Weights of a small mixture-of-experts language model, trained from scratch on English Wikipedia.
Experts: 32 experts in each of 12 layers, 4 picks a token.
Training: a variant of SOAP for the experts, 459M tokens, 3501 steps.
Below are experts of layer 3 (counted from 0) of a mixture-of-experts language model. Rows are named router (the router's row for the expert), up (a neuron's input weights, with its number) and show model dimensions 0-255. Each number is 500 + 25 x the weight over its row's rms, rounded and kept within 0 to 999. Numbers have three digits each.
After each expert's rows: "comes after" lists some tokens at least twice as common just before its tokens as in all text; "mostly gets" lists some tokens that are sent to it at least half of the time. This comes from a sample of Wikipedia text that the model never trained on. Tokens count by the router's weight.

# expert 11
router:519493501494510509536524495487500473422491529470472517530530461489495460463492513450478507506483484528517497483491488520516502530517509536507444476538467480482470421509500493518516496508503528462503541481510499513530533473523526495479509511511485506518570512476481502567493480510504520467547521481490508532483545469469470505492508503545482503476555501513499492472450482520476507511453529528539501538481490466495535484509496515489470518496523535538503457495491495491492510498479448515505496526516489508515460490548527500475488476492552515535469478503479494489486497536499493479497527504519514498494505498535520491491521513494498443525514490539516490564467525483506509492492546501534508421491514495480500454482483487463501545548523473490507512513511498514513493493471478
up4:542539536507501550461490504463512542496483508513458488528453457497487509522473476512516499519515520484470482489483462511515525492505469523529469539558492463484460509510478523479502542527475496523546498484479528458503502545471471489448503481462467432491479505498509552515557525437532528524459502527506472534488496496483472501475511513505519512483533489485524457505481494528512502504525491488496508538483489452491477538505487477491481497499528492465516475510477488497539491508488499541530530525486490505503519476497527502485544455538533476495494525513486448473521471558512494538508522475502479477485535499507530489485474531503475534481521473492519533522488509532439520502496477500553476528520535480521515536512505513518473494487503518485495513471514506495525501476497540
up5:454521514454522496475493501480488522512488523459487492500535499466463486481526455489521481532529493486507515474468523505548487506497498473482518506447453508489505465488503487556505565501557484509538502468514529494512517460505490467509465576518537522449497526503504486493477523467491520499463474505508512494528518483490520492516491518537470524531505496496478537518467536488493489437496456527502530465482480485504526536521522518528519458538549496506486473505542496479500520495488498520476518495517486529516506512488466487490492492562509526473417470511537534463503567517530495506477498479453505485488509495517482493505491479462499490511495494460529489511515486514465479480470500479547465506492485465519510495524485505462494487491520465474499490490470473507501460538483512
comes after: " ", " |", ";", ":", " (", " $"
mostly gets: " —", " ", "ú", "@", " Yes", "IN"

# expert 28
router:459538468510477510512468528498507465453501478465492468503545491491502526502535463516478511526472494522466522479506506504490522528505467512487501491501494502538504508489493542530495504514501496470487459525508496488505521539520451498486502539480534557498496472454505507516472492504483495523517490483483438526465496477496495474431487499526501519521485483513516476527545478475528451507506511476555470508549488521492517578499447495470511476497510489541537522513553531486515534475474475493510548498476510458500486503519476491480506480552511534521466431477527551541516477453488511532467474501456508465526531483484484505501470490493487477516485495507480527551537507492528520491493502497520475477547489486492495460497514524515486494475505481515514505495508483552535500492498500
up4:509532520543539490491501501521463474535465505494488483526502470521497487501498465477510468472506522501530526499525482536479497512507491545516468454518509518515546474486459528461484519482544503424483509464504478520527505512483510520497461538458465527491451477483489501493491510490505501514528521500497520545532507501503489554464475523502472476498499531542513482499521514488468497530517465522500503501499510496570496527480515526511504525484516512486504512506521461511509495452543413511502523452479517538535508486493512502496514535497531526470512516513535485500510500498465509520498504539500470543479503479499521530545445506517514493435527469528518497513475523435511499490476481477519477532544478549503473500486480465504475530518486484514497466489513549517482481533494521
up5:508486510505539463502448445453525505493512532529471483537490459499484469488497519470519487510501505514507516504490487467495484520514474532524506539431478551511480485460479548463517499514464468502500477541503471485502523517462435477521523505492510499503514515443475516500518454492471500488472516497470536521485484465495531482496448479497519453532485493498503490449485501513521512524500505493489496495539486509545532502505520517481512505543512518491518458443493487503495471535477469542473494497498529505546476516475487512485480502507556550514477493468490532488481558505511498488502511492468547484453534514525462523535492511485482542481464474495492540520507530479488499508518513488507500471512476514514533494523554487522484512505532498465517532447485508481470513491550479
comes after: "2", "0", "1", "9", "3", "5"
mostly gets: " (", "–", "′", "″", "°", "("

# expert 20
router:521475509489490483518502488522514488522494502504488492519489523549487486496518527450473480539491490537507507484518485522481522496548520518518486526530532500541470513474516512480515506498500557492528482504518558468532511498494490432495510488502485504474514498466486437492505492480445493507462507521472491490482506523541489507460477492485500490534484488490528503494487495498488492515540493518514517516482495510550497548484488496469465492532476501478503503466516510486478524493519488549508547522500513489485510508496511459494535497502547518490512467533515524474441485515469481529488555509497534480500553454489489538530495473470510501488466509527494496476512503467498515499505522521509524490558612476486499519499458493457498519503504471487584490492539482538440528476498483
up5:493518470514524494541492528501500492468482483489469527530490478556530497502514522491504532506467539475465447500502452491496522469475488522520507494494513492504509492505519434470471508529502452479510490494474518535471517444485453476497497464533501515542481548479480506505470455506518487537494482471529530437527489511474470527503514531557482492510478487499497550478478520481543505496476528504519487509492519512493508534518536499458513542493514529532515496457493475469515485486480535511496456484517506530494540527485491512483498538472472492500502474480500481476483460494461524511506516513515464472472495491479538511490506528552503480527498480485495478466479496512532460473498483502486488442497526474501461509478483483526509507554529456489493465503500519419533540483504468
up6:483496507504490558462539518498462499467501518478452520520489476520469492499534513500531496457534527494497509534477512468548441527511470527495493475472511507498508490484528489499490533558532486540500453491545524505514475503488483522466479533492497531527563506523494494501492522489526524498555485494462533477497496474496519502490486524503481534476481509483502514477502477508517487576493521544513502482466483483477520444412507504507488531507502458505518484507470468498496510532522554491487534512449502526513518483507510484490543498491500517478451460469474510498520493492464499504497480504497527485558492462509504488507497460462481480519461503509516504529543468491475489516514534516514504492497476517514473513467483512495522474495543483522510459464472481500530486517444456
comes after: ",", "s", ".", " that", " and", " where"
mostly gets: " and", " He", " he", " it", " which", " who"

# expert 10
router:484526471471492480526478459497425497483445511475490511528511553500480464519485501489474479520502499520533498518492504524507475517506520502502499514553549477481490501495520514478520504477493498522561520492521511462516521538511492479471480501426493541490522510505481489512504493509528499500468501508487528454520498540571509465437488515512509450537502482478498525510493465512512492523494477476507475482528499521526501499498484485502465511514475487496491484483488544480505547449508486539472498475503478498480500546534543500491522464505532499496476521511538503502479497522473477513459527505507588533496490502482550509481507525472502500489489468492490469483534487480485500492485482454455468478457497499496512541481475449484529504502511544496533498530463490455523543496499545
up4:495459482469505456507519507480476465459540511485518578504518492496513534482532498522463494476480514441476483489505473468489508456501474532448480535518515522480549527530516488513512518496533494496474482521532478540474537511487516529508537467549461500516486494497512470502450515520513477487515461500506524486514504505519474516486523508461511452524474484491503523491463498515492527484476499469496520534485472482479525537463516508530515528478515499524542518471502527512495502487498536465482506510489478550493574517503503550471476457503485496485458523478526483525461546496447491461491476505491487502533498522507538472492526499491502475453484517476525484466545461508506511507456539510523463467478499480469513512446520478511496494496519533508512499519474499498511514552488489
up5:530487478535479471499506486468469500504466514502456507503495465495459510504536520509485505526521489489524492532496485496516472538488539496520510531516494526503546523548473485490493530490475506476529501542497566496528504474556479512509527516491481556451522456452486487505507570523526528471499502488456495467542493508503496448482493520450540499534505510517506469498477495488504525499542517516484527462490513489533522473478459452478493502480484498538480497475490536527507510485568555463477539507454497471500528520465476485473470479490502506483484490515444505506466528525492479475494532484472494487472540489480496527503516532512511450513484531520530461490500468480475526504514512520510474491473536503494460527516529510480520512450514521513491526536498515494499464490466505
comes after: ".", "==", "s", " =", " ==", "==="
mostly gets: " two", " ==", " ===", "\".", " three", " but"

# expert 8
router:483515500525506445553481459523485568485512515504435509503494518505482480497502502507525495524536475520475503491463458508528516494484456492516456432497538503524513467463530521490453521520518465465475523520505513488502508513498450516471478512505467452512495489464498528476492521521465513491506482474488521496493508478507516504501535479548531478514519526464529495521535513542504452481506520472457524519512502504539517541483494504487510487495498511489494456501481481471532500508452510511462491516551487493535438507496491465496451499463485486478461489475504523523533495474474494513491474523500496476509493525517553492473480500484483498545507527496482497483549467485510483456485505476487479493516535477490518459544502460540479490506532526521533497485511495462503496426504526
up4:452495520477482531481465553517513495517473535447508462490496509456486504485524509465504482519483474499495525496478525478503468547510478501496468489477475467474431506540510502482471512532505549463521487501482504461475514484521459488475494442484545478504460520454445522483470523530518521500505471494505491472553487450487501480483517481483483500507477481473513526501455489469530495518536497510534496495455505496525535492500478493485497511498488491540462497495493496542511489517520548529506502520540489512509511541539501512476488489476488568527515547505522532479491498500500517460483462513557467468537510484536561525505520478541493525521490492510445494545503513481495512514472520510493473508483499512469534492491497481499521515469504481535473505481481513482514448521504529
up5:493485475492471489438521489468501513503514477507473500464502470494512517529435487480491484520518473514484490500526497496513446526525485485524468452549465475527517446468533496514467471506556521478455474501537485506569493534498492496475488544501479492461491493558526496487473494536470478533498463522522506485480496513503517506563524482508478469506506479470489509501529454521532512494474517482483495542490496528526482502495451478499523504530513500523524470470495494459472506516497469499524482444492477462546487494504542493460471492498455481517503546505476510524570528518509456455455499476544495508486514500528470479508510507507512504502506479479511480519523540488501490483478480504454498487502515510512486459482488487506495448495477433484493477524479531500508490491494494
comes after: "\n", " |", ")", "---|---|---|---|", " Re", " Con"
mostly gets: "\n", "in", "el", "ez", "ist", "ult"

# expert 14
router:520509528487512505523527505506489517425475530524494493499538515477515459481499467519551495511457484506531518500505522497475516497500457527498490518523510498531528463515496495489461494531520496475507478487533511526504504497510522515437545504524544505551497533506461508499477495443480480540539422519510527507463494456496535490493497541527505475463471506508503520495427480467521537509492544468497481505498503522494490496491486483533492523517487460542509498515505479479501479452483496524540514506472531448541505495508538514479486475501505532515499512485517508507526482517452493458513528530499508477483509477554519485517492498532457505466464529467463549509514502476458498474483512512505460524476499482457554448521520514489509516490480497484510492488485522539497514529522522
up1:492500479493493476534478458453500494508478537455499499539514492463503540485474467481491551538523460542466460485489508484483519475520498483486550498476539478485499501488475479524458482524482494511479507496526492497511484508553475489459496473501505529501461510524481492511475507509519502506499499487539506461475506521505502503470521511548493489519512541474533538507479492450548548499532514532493457492525527443502496508461475467447525528471514509534462493525489482525529500505513540476470552532466496462548487534508516534491516481514552539511522520517525497496533511519468534499498495501500498541472517492510507504489510527525474489477454535480474519532489490492508542483473506517493548509485476494495508482460489534467472486538540479488464536521451488499525489521528533
up2:536488446550491442519471533530503459533491546507489512502500483442512490543503483471497526513463506535539450494516514469511538533520504501516467505505498476520499475494520568526476440510488488491489495528490490509535514493490474489472504466495546514517542500470490507502510515461547525515483465486497471523510513488522498484480494457489522498503459496508508521510533470535501461498438563499526482497487505519503506509516489496505508466515499490483478484490490483499491462450494499501477515493522462506503486484512485510528484522505476545498448479522464492570553481490501461470523507502528511504506523471513504514479491484553484514512517522509522501516506487504492459526484504533535497543509505449465487533558492459546505526454492460532534504515506531506500465513496511
comes after: "0", ")", "5", "3", "%", "4"
mostly gets: " May", " November", " December", " January", "′", " June"

# expert 4
router:514509485455504487507487479529498506497503542504497497500512495487522478468480504514526487519486493491545490513454495516491505507518492510469504486483503531537502480534514475489516485520545496498497491513507522523543509502506480499499531475511521495470509509484478486485488528462521479478469450504482494511475509513517520498486511511501512477486529459507506493509470460523541554521514475446537487434517572463491509498482510451492518529501412485543514505526492529463521504500515445512467491498498507494494527509518475484480551503435512537508523516527482471573513504480488512490509507530532547481541519445571501541509482517430483472506468515482548474484486529476482496491488508480488507496515529496487532479507504470473485520498501539488513517553519547467508539500496528
up5:532514508502525471499466463530520479456526488460519472511493481519492528507458445512506480531505511511526500495477495514478534506537521517511511487500510513444540495486472475490476470516437506500506504505542475503435517505514528491480546509479533509529509531475490511516539489522487522471483501518525502493479509483505511507509484495495473526476502471497497505501483499526499517520506478494510487507511507509468501538495482525494568495484481475523510581509493509448468481495450513495477467468529513507489488540481498494520499520450494459534486489491499455530523438507464504497525540522508540492453484451533505508520502462490470522437497522488539562523472480489478477450451461524489443501472466509487491506504477494529519501523521512503500506510536456510555488500496478
up6:493497500547465463441479498499438483495520480511513489496478458517499482489530560498505508499512519517480512496529462538520472521467520469531496524503506499505555494539493475513503510510471492505486499497537523482496503531528475462528515456499504534541520563488490453516504521418498537513452502473483485519500540494487490556474475530488503477524476530465508478515481469525546485494499511481470504510498511536493542444519510489517515496502463488466537549476499514487519508533484509494479503515487507551494546498483493538520505488506498470485539492533490483503492485509495507499571516501517505503520501444494493505477501506479440460481486502535509493545505499491480517463493527498506523443513557521537473506528518501506530495493508502540517473507473519469473486517509537
comes after: " the", " a", " The", "The", "th", " his"
mostly gets: "ex", "form", "est", " High", "ient", "cell"

# expert 21
router:503500454534472496523504498495477458517499507495516505488540498515491528484467502503514506516496521496485412535480526499481520507520502529508470432510451464505514507522489509502524454568504491463527541502505500445449485501511507513508475523529460486507539484483508523475509479494514463441480483510503507511496478427500533480503468487501519464496531518536547470537484485526513486487504450513508490550491480542544489486511551511533470479519506520507506531503500487465519464475488534511510461517491527507516522519502496482457524500522466457498510549488488508545480457486481514518486522545509504497507536509512472473453516501497460491536499530483508532531508537474493506481524494522530515546465535516513524503502465508532508494510510506465516484476507517523511506513535457
up4:495496481521426509507487502511492491501500516497459528563539499541546503507472489512471483462490491527508441501526476477511488486449485514521474527504540547493505529508521511530511474515509478548511503514500490534486489540538503527480515532523461500486494496516469472543470494518518501488513499486458476516498474457543498493481469507541507513465501462508478502521489504500509495507504521519549495451480488546490483472487492497494525528530476530536494424526468503517465516455512500469506519489472530471490523482498461492494545531521496454507490495512477488540496539479491508505498514498520535486463471501516472506512504491506489476508528503527534491473525459486527473472506539526504512558475561457501470488529517520515450486475522485532494514487520516520470543464523451
up5:494542496508516536516511524480466526514477509490477511497494510529506505492514501500491506518512467496483508466517516483455469493514494499489449490521520495509475536481460511499546468444496511511494490503539541471495562518526511503459505478482476459437548492521476510444487452491502498522503506468508524488477445517489465483487511492487514468531485486537462529508512492520510530541528477493498522531496499495548499486487499498481512490497532483557491522498517521508471485527468487515500511503505547495530498531502524522519536509497486484484460517513470532448437516508464468531501514521515524495512469467476505523528468517546521475530529498520410529524485443510533475452495488485497483482511534532527490509499458485501492471489499451472494509515502451497529445516501486
comes after: "\n", "|", "0", "–", "9", "\""
mostly gets: "|", "=", " \"", " MF", " FW", " "

# expert 7
router:493541463494463504476456497508506494507499498548517507562524461558500498500537518453464496516469482528511499511434439539480504483486494496529520478489473503491529511479489513505547486549506472493522461475504517467488520507527462532503513492479506485467543501494507484495501478497541514500508525484472457526449516480497518481511484502524488474484514509488507551567439466529494458509534517520538505497547515510503550485473515496503481504538484521508502458457514486484501497468493477504511553485484511458493474526518505520471491474495520511501524530491511541516500484487469536486486515507489514499492504525523525518494465477471496474476518468512467483478512545487508517497472492479513464469491503482513520473478448540477484547501529459514513522549502498439515536493532513
up4:451503515516475507466545492506485497508472508518514501548506508493562468514498494538518508520483511504451491478478466507494468555526516507494450501495486505470503505478552482501491496465506519490454484489487506528518520480445492483491497507493493532523481462470510489468481519478528487494475515469504537499544482495491510541535518487507468471531483530507447463503545483526468487504495507472500484495487511466503470478520477543507470517536478520503449482521510515479480486521511488499519504512458498463521460538534474472535497506504507521500473459486492509519489550455549499498517511506534524546523501483462527456485500475546454469490524498501507517473483449514492466503514506527498481471504475576511518487528474525504508460473537511495499482518530516528516506442555455
up5:469503541493493478509536509521481484531496478457511510534522515517476477487508489479487498480505465533519444485499512472530509488494542498502537525494488472477471528475501491469493498501493506498502487506497516493480532505478505515508507546513490505520487508536471502466495514528507494521483492542454579500503512554491505523457530473478517513481469519518492487513498500517499449494509497500540526481490493541522511484574520453476530485510539500491537514526519489494462434509514518495487497475592494534546548573486524487479481522533502507517516499561531500476502494506469536533441488479529481508514517495550487517484492491520497454496458517555487528491508508465508480514506529442500510459508505507491525485487474489500513499508507465511538510487500489486462463533503520
comes after: " of", "'", " in", " with", " for", " to"
mostly gets: " a", " the", " The", " his", "The", " an"

# expert 2
router:498482504428481447471498523448473511475480522511531528516522548525564469506497443502454472508486518502485471488483467509530512509495507476481516522499463464532500469460509493469480489516493493470549501475510539531459554516553496527511474476522493505479470438505505524510436452529532448500497483464469532488532493517494537473505513522523515494468518490496536521494508488516531514517556488508494485499524509531525464498522506467455508501505551550520528504485492500495520490481494502420472529482486555483522562534516518492489492502494463479457511491529506502518516477495481505475552540527494517468501487527493481512502518515507488516507493498478451494487509517497491492479470513510534525485531502489521488506491517497478503528496496497493515514516491477487512489510469510
up1:497504499491476485531550510501475510529484487514508505556456479530502490520515499487493523529463515535472485536522513486469524508517480476528449476509474484507497482502462511510521482442488559456517484506474559554480517523550508453463532507480514512507473521508502486499529508481482497490510478512508504493490495537478525530455545515517501488533525508459510499502490487502478516486512461464457513526484502475493512513516475495538443494483537523509468468514504475493489467450467523524494505491517533510493500509492524527503467507533521545466470498513513526493490474534511443508550506512485526491502487491512510543483560481513484521526474482495470492500474513521485478501481552454474463419545500503487508506519541492501503512451485493519462483512538516519522534528498468
up2:549492528498520476536511507511477496505522524521510561498541506510530501532487484458531495509508508494517513525487456526503483501479521530552527526499538518504508489510483508496485491497495473512510500502489503522476521509500495521526438475458474463522510491498540511512528502524501532498491484495502513559458490490557513534499523471503506520513498515482527540475529486488461513563507521515455476496498495510452537492502498467508558441493472499505500524475461440562488542492485485525482456546494535494498522505516505455444506474469487501461482470495490490507514523474503532473541506551505533480496487471463476507490484521503509480489511479512510485543486529481506432485499454508496490542490464505507478536495474486505468518466483503499508546507502474552539517491504540
comes after: "1", " in", "2", " of", " on", " In"
mostly gets: " on", " John", " up", " out", " On", " about"

# expert 13
router:509531513407498478483499487494466469491468517489524527490512573525532493522529502496469447514469484499478492507442489537470528487565498542518476501507534497509507476514519493485495490537486495500536517477529485530469521487537471507479494494471459527513511514484488507556495466500498485517526477483499576523512492496537478466478495515511481501504528501513516513464509512494525540519516503493546489552484481538499532501520516487472470449552494518569494487561458463504504477489514474492478472560498493518491475525522499522481516517523487518460494475509515502490507483504469473503492460521516542496515508463479488512481472507502500504514451529501485478485504481500483553486509522540466472515505511490471489486473545491448488515483502469500509521516462510500507527520509509
up4:485495496492517502500524531489488506475518532506521479524484488529488503529525509504476459496520500457483497463448511515510449494514443524481454462498494492524476499460530505449457510505517518511497491490513500514494498428505474558503484523509521526539522479497543520542529491483530475464538501519511540502473501525454524531481526485503491515497478485478528488494505492501518442529506485500469498458489506533531516539526508478476484516486476532498477528507472457489521508475503475533504488484449493509515499460510511516478498509527539463473508485484484547535515516490496505450521536484506496489539499486475518527482439527509491485500524495468456414478497462486500509533542470508478536508493533496469515466499541494469503534474499479523530484520511475518446523516506453
up5:499529550446513475525489472511503500513519510463462485474528503467519540490525515512483466519499525542507491508483544503512482548478482459508481524519505480522538483491503485471514525527479584465486514505510496483488523493507502483501511489486482482488498452512498501527508477548512497520535510514516490513481501534494525515539471516481497492478539483497479504489502525442519498480487457541529427527471492513484479483528490517478510513517495493531520473493506489472558505503500468486487511518533501491497514516524516522485538448472477477463505512492542493478548509511496490508520479526526515509497543487460486490504505459470488479570467493529492494475501474442454530474511504548539484497516522510475477513518546511479475420513523559462521533492489502503459500493487516
comes after: " and", " to", ",", " was", " he", " He"
mostly gets: " made", " named", " died", " win", " played", " set"

# expert 5
router:471496491495526504490489507484501468503492481458512523472525490534482474494530462491529494534516487484523494478487508512519493520528535503483445523527468502508499473504507538460493477520480518486539553450524505500513509553498482462508531490484524488511532486493472495507477492516486462442490487532486524479494494450550447509511501503528486491509566507517538475474509476524517509486525469496502543505509510503511490517451506512502450509523486537533468478485513504524485515501512533465516496486475510495531479480523462475503490435438583527529487513544503568478502473502453502517512515535525544474511500444503488504505492523490493507499494493481470510544502534515514526484490464446471527503488536505502515483494481503499497510502496519484483488521492497480503511541585473
up4:469496485497464472553494500488480512526503496486489527455450512492516496459538543535527456479518550487476477473501488510526489498474521521514512518519482493496508473482483473515526496462478494498468483480500535519492504508512515460502497498511502508461470515486454494436475516503535524519505467553476496527466465533486516525497537498524506521528482499474483518540501513507535505476480509467505533498491474507510563498484493479531498483498455510499486518502517522521509522469498500509520527484479477438500495493503543478515527479506513511500495489503492546465480528532536534551494516525536476489508508507504482543465455509480519439505518466521526436473440494521501497511487531492465466492484525466489487488492482480541515434487533491500517456525475479504524467457485562
up5:511470460462514507441481486479519504502508464507525495518507519482510525431489520523455462540499516509440499493477477515481518478477512530504504485498499480480477472510496517498480546457489501509485497474489463502474517489549505513455523468530554488552463531524488509495485537489523480508512450518457501501499497532500486520506505469507501503489485466468498477496477480488549508514527518475519522511484486503529476525503526515479499480522543501524519495511510457510497515509483497453526525496497454490488537478475487469496420535553496541533525516543521508469487574501525478466526480556503507519528517504484469500461480509481496491449497530503489505476472489469496532474527492487516472504514499476487509489509508490480500506492474560511465485563534502520524462472473504
comes after: " |", "\n", "|", " the", ":", ";"
mostly gets: " ", "|", " con", "In", " anti", "_{"

# expert 12
router:488539483521457500465527483491508492443468526531488485558556533474510457475527482517489448506492479481523505472518499525512504485511447528497495538523471472496523456467470537497503502508500517512524462476485501484530531469483503518478494515429497471502522488508461439509505488498505502474488544512477514502490509492528514520512492506540486473489505521518515505569504473497512546507515535507489484448515507469505483549527463489446488479566478473486504501498483536491488530519483521528460480518482558500506489518496499505477468509530544481513496505504491501512496493491491488538514551522476509502502512501500489465515513502482444486484478458512525468492475537498479502482512501479573512506520564497491567489501485467497484509490487485521517502483509491470466483452510518
up5:504511510520473503519504455449490539504471504512523525496497460467502474535492509503479494486486515494520488522489492565519552488476508499496516500494448467532517431568484520515527493501501522495508564498468471497441510496523494463518501469526449501489488544499490492441491522491479509529463529499489509496511484476517472507521517477522499530481477520482514504529452462508508504515508463508473471531504528560518495511512557488526473484518502491449463530531484499474539492507530498527462492505468511493476497505537525524496506452519499464472457530507498482567467511509491517513481535498496557472492499483484519496448492520519536490509490479512543474504509540467522486507554507499512466492547506457481516460466488488508497507520515484478487522509534499481497489489525489
up6:496558506519462492512492512492509477456506499484487504484496509434504484532508501526492520488502520467559520483450486518534512477506443509541460520538493499492511479476501479469497462481499517526489476512524487508498519561514461497531521532505474513461489489485494558538474521503535507478476477486490503511488492526482516515454542463469501508450520501536483495489521503481505539509490497448511479515522479513506521484511480533460487511492513468460509484562480520485510510466479539460508482496480521486447567518539498518515488504512512484527478504538524464559510486541487514515511485494515452513561539514512501505471488508491498548518481563524493471508497543510535518519451478515543483519518483521503501475489469481488513479503492461468499503508472455501479499495489487
comes after: "0", "7", "6", "8", "5", "4"
mostly gets: " South", " United", ")", " North", " US", " West"

# expert 30
router:503503516492500493492478478495506530520516441546502509524509482506523494505477483496478505505474448550494487484497530520489505545507501505492496488521507481495474491501466548510537480533500543489488533495535506520467536474492500483559519507469501519490511431506511490503487518519460452538496510507479469501501468504472509477473473532509536462545502535514510466501442506491476523503523508469516531525563524496506509510470494470465483499489526514503471507485520503469508452493501535511530524501499485499491465443488460467468460540537457465463478489519470471581527511489466450509527456500494504487487549480548508479479514525461484495543508497463533518537499524527478513503485469504522526503508484501474473496489483504479494526490537507562504515490481512529519505523471520
up4:513488505555502509514467524510499498511486501511491460481547503476510500512480467576533529504550512478465472487502473511514489518484519525483410450486491522489488570466511515474536521465496487440507525533531494533524470504513488502518476521472503509451518476480497509495524556495509461511478519494514533484489493475474510499497461469512512522502476537508490503538476469538483500526507517519448454527536513497491492423470484490488492552495485476529510540481509469493499480527493498477460477478538496504509489486526471512508485491524552513477514458537503547452489497517505468510493514489505491508555559521485515529514457465530511482550534482513472492491515498485476486496485477485482515517475449524493506497499499518503525505529518507485505516509490495483503487516484492
up5:516529469499510497499483460515499491571488496536551531495498508499487509457494523520504486530492497515474479520491493498495488534485483497496488522501524465499509497463463464510468524490489503480510505484523485518515453522510471515502511480544479492512534484496488508565514514509493470513563534497524500543494514541495504494503539517510502500493534511505495515579471510537537498445492518485468495524525499502531514493521463536500502446440514478480523494517526513483500515493461478476486495516482495503505490515491467519452495519489504504464497472484493464513569537470477503527478519498473521466492511511490485485514478526479483506451553495517491453499457506512469461450476523452500540439469500453476482533482482527548483558511484528513508523506512498555517501526508531
comes after: "\n", "-", " U", " No", "3", "4"
mostly gets: ".", "-", "=", ":", "|---|---|", ")."

# expert 29
router:535501488488463444500515513513507464477483494522512479526494501538554488514499460487511511512468489516500508509491506513495481492516497560476450456503524511529453456488477500518608496520457472514526486443507489537474516524522485505491466497489527528493511527513487514447492483514456481504505451503445514490499486512515506478474498552509473472492505522513526497495473495506529541558559537515519467499489535488487502513503523469475489468511480490530569519490473533483495505463495495489479516494442549510508507524529473467484472516501512505505508499521502519516521494522501455502530529533461514470503504493548470559492496506476510469499476524503525526511478528497450512487454507483527522501519506497484520465483503465472501519475497468498527504513507510481464512490491479
up4:488540475504462505504474531518487520491486463471494493506479477505516498527504501460450541525519531533468445491543486561507518512499474490529504494513508528509515489504508479523509557500527462486522528509501535496494489557463468526509502485539529456474521473503488465442507489502463530501508474488458491502529532531514493499494503486530498495490511500503521439499498521514499438507498475466536509556499536483446489504509485521496463471531501515493495474478490525483486511470519455452479473499475528433524478509488462488513472502527482421520507493486517506540538481489494478513496504534509518478514489493529467504520534515514522472512511499436507511507501533485484540490511524507503457481537505520525468470496464448528496485514496510475508464525484515522466535514501492
up5:530509492527503453480500499532466525476489526486492462507471514479536547442474505482543487480496506528548468494466556472528501478498515471530482480515514448508484469527513513537461518534457474505477519484495511545511571526491489504483468474470498475495494520533476512466509497492483479547477483502510485439479499515502526466422488514504524521503518471485464477460463457507494524483504512499495478489520527482477515491511506480494519510530536501524502495507524528493500520510483534494465533532515470476521532513571540509493495504459511528469482522521445456523559532502521497509527526459494504521497516437503483524504500497518524507449467515504496520487490479523467488488444522506528513488502523486499522524492506492499506503545520515510531484530495492474508490476511514
comes after: "-", " a", " the", " of", " \"", " ("
mostly gets: " video", " non", "History", " sub", " social", "Ar"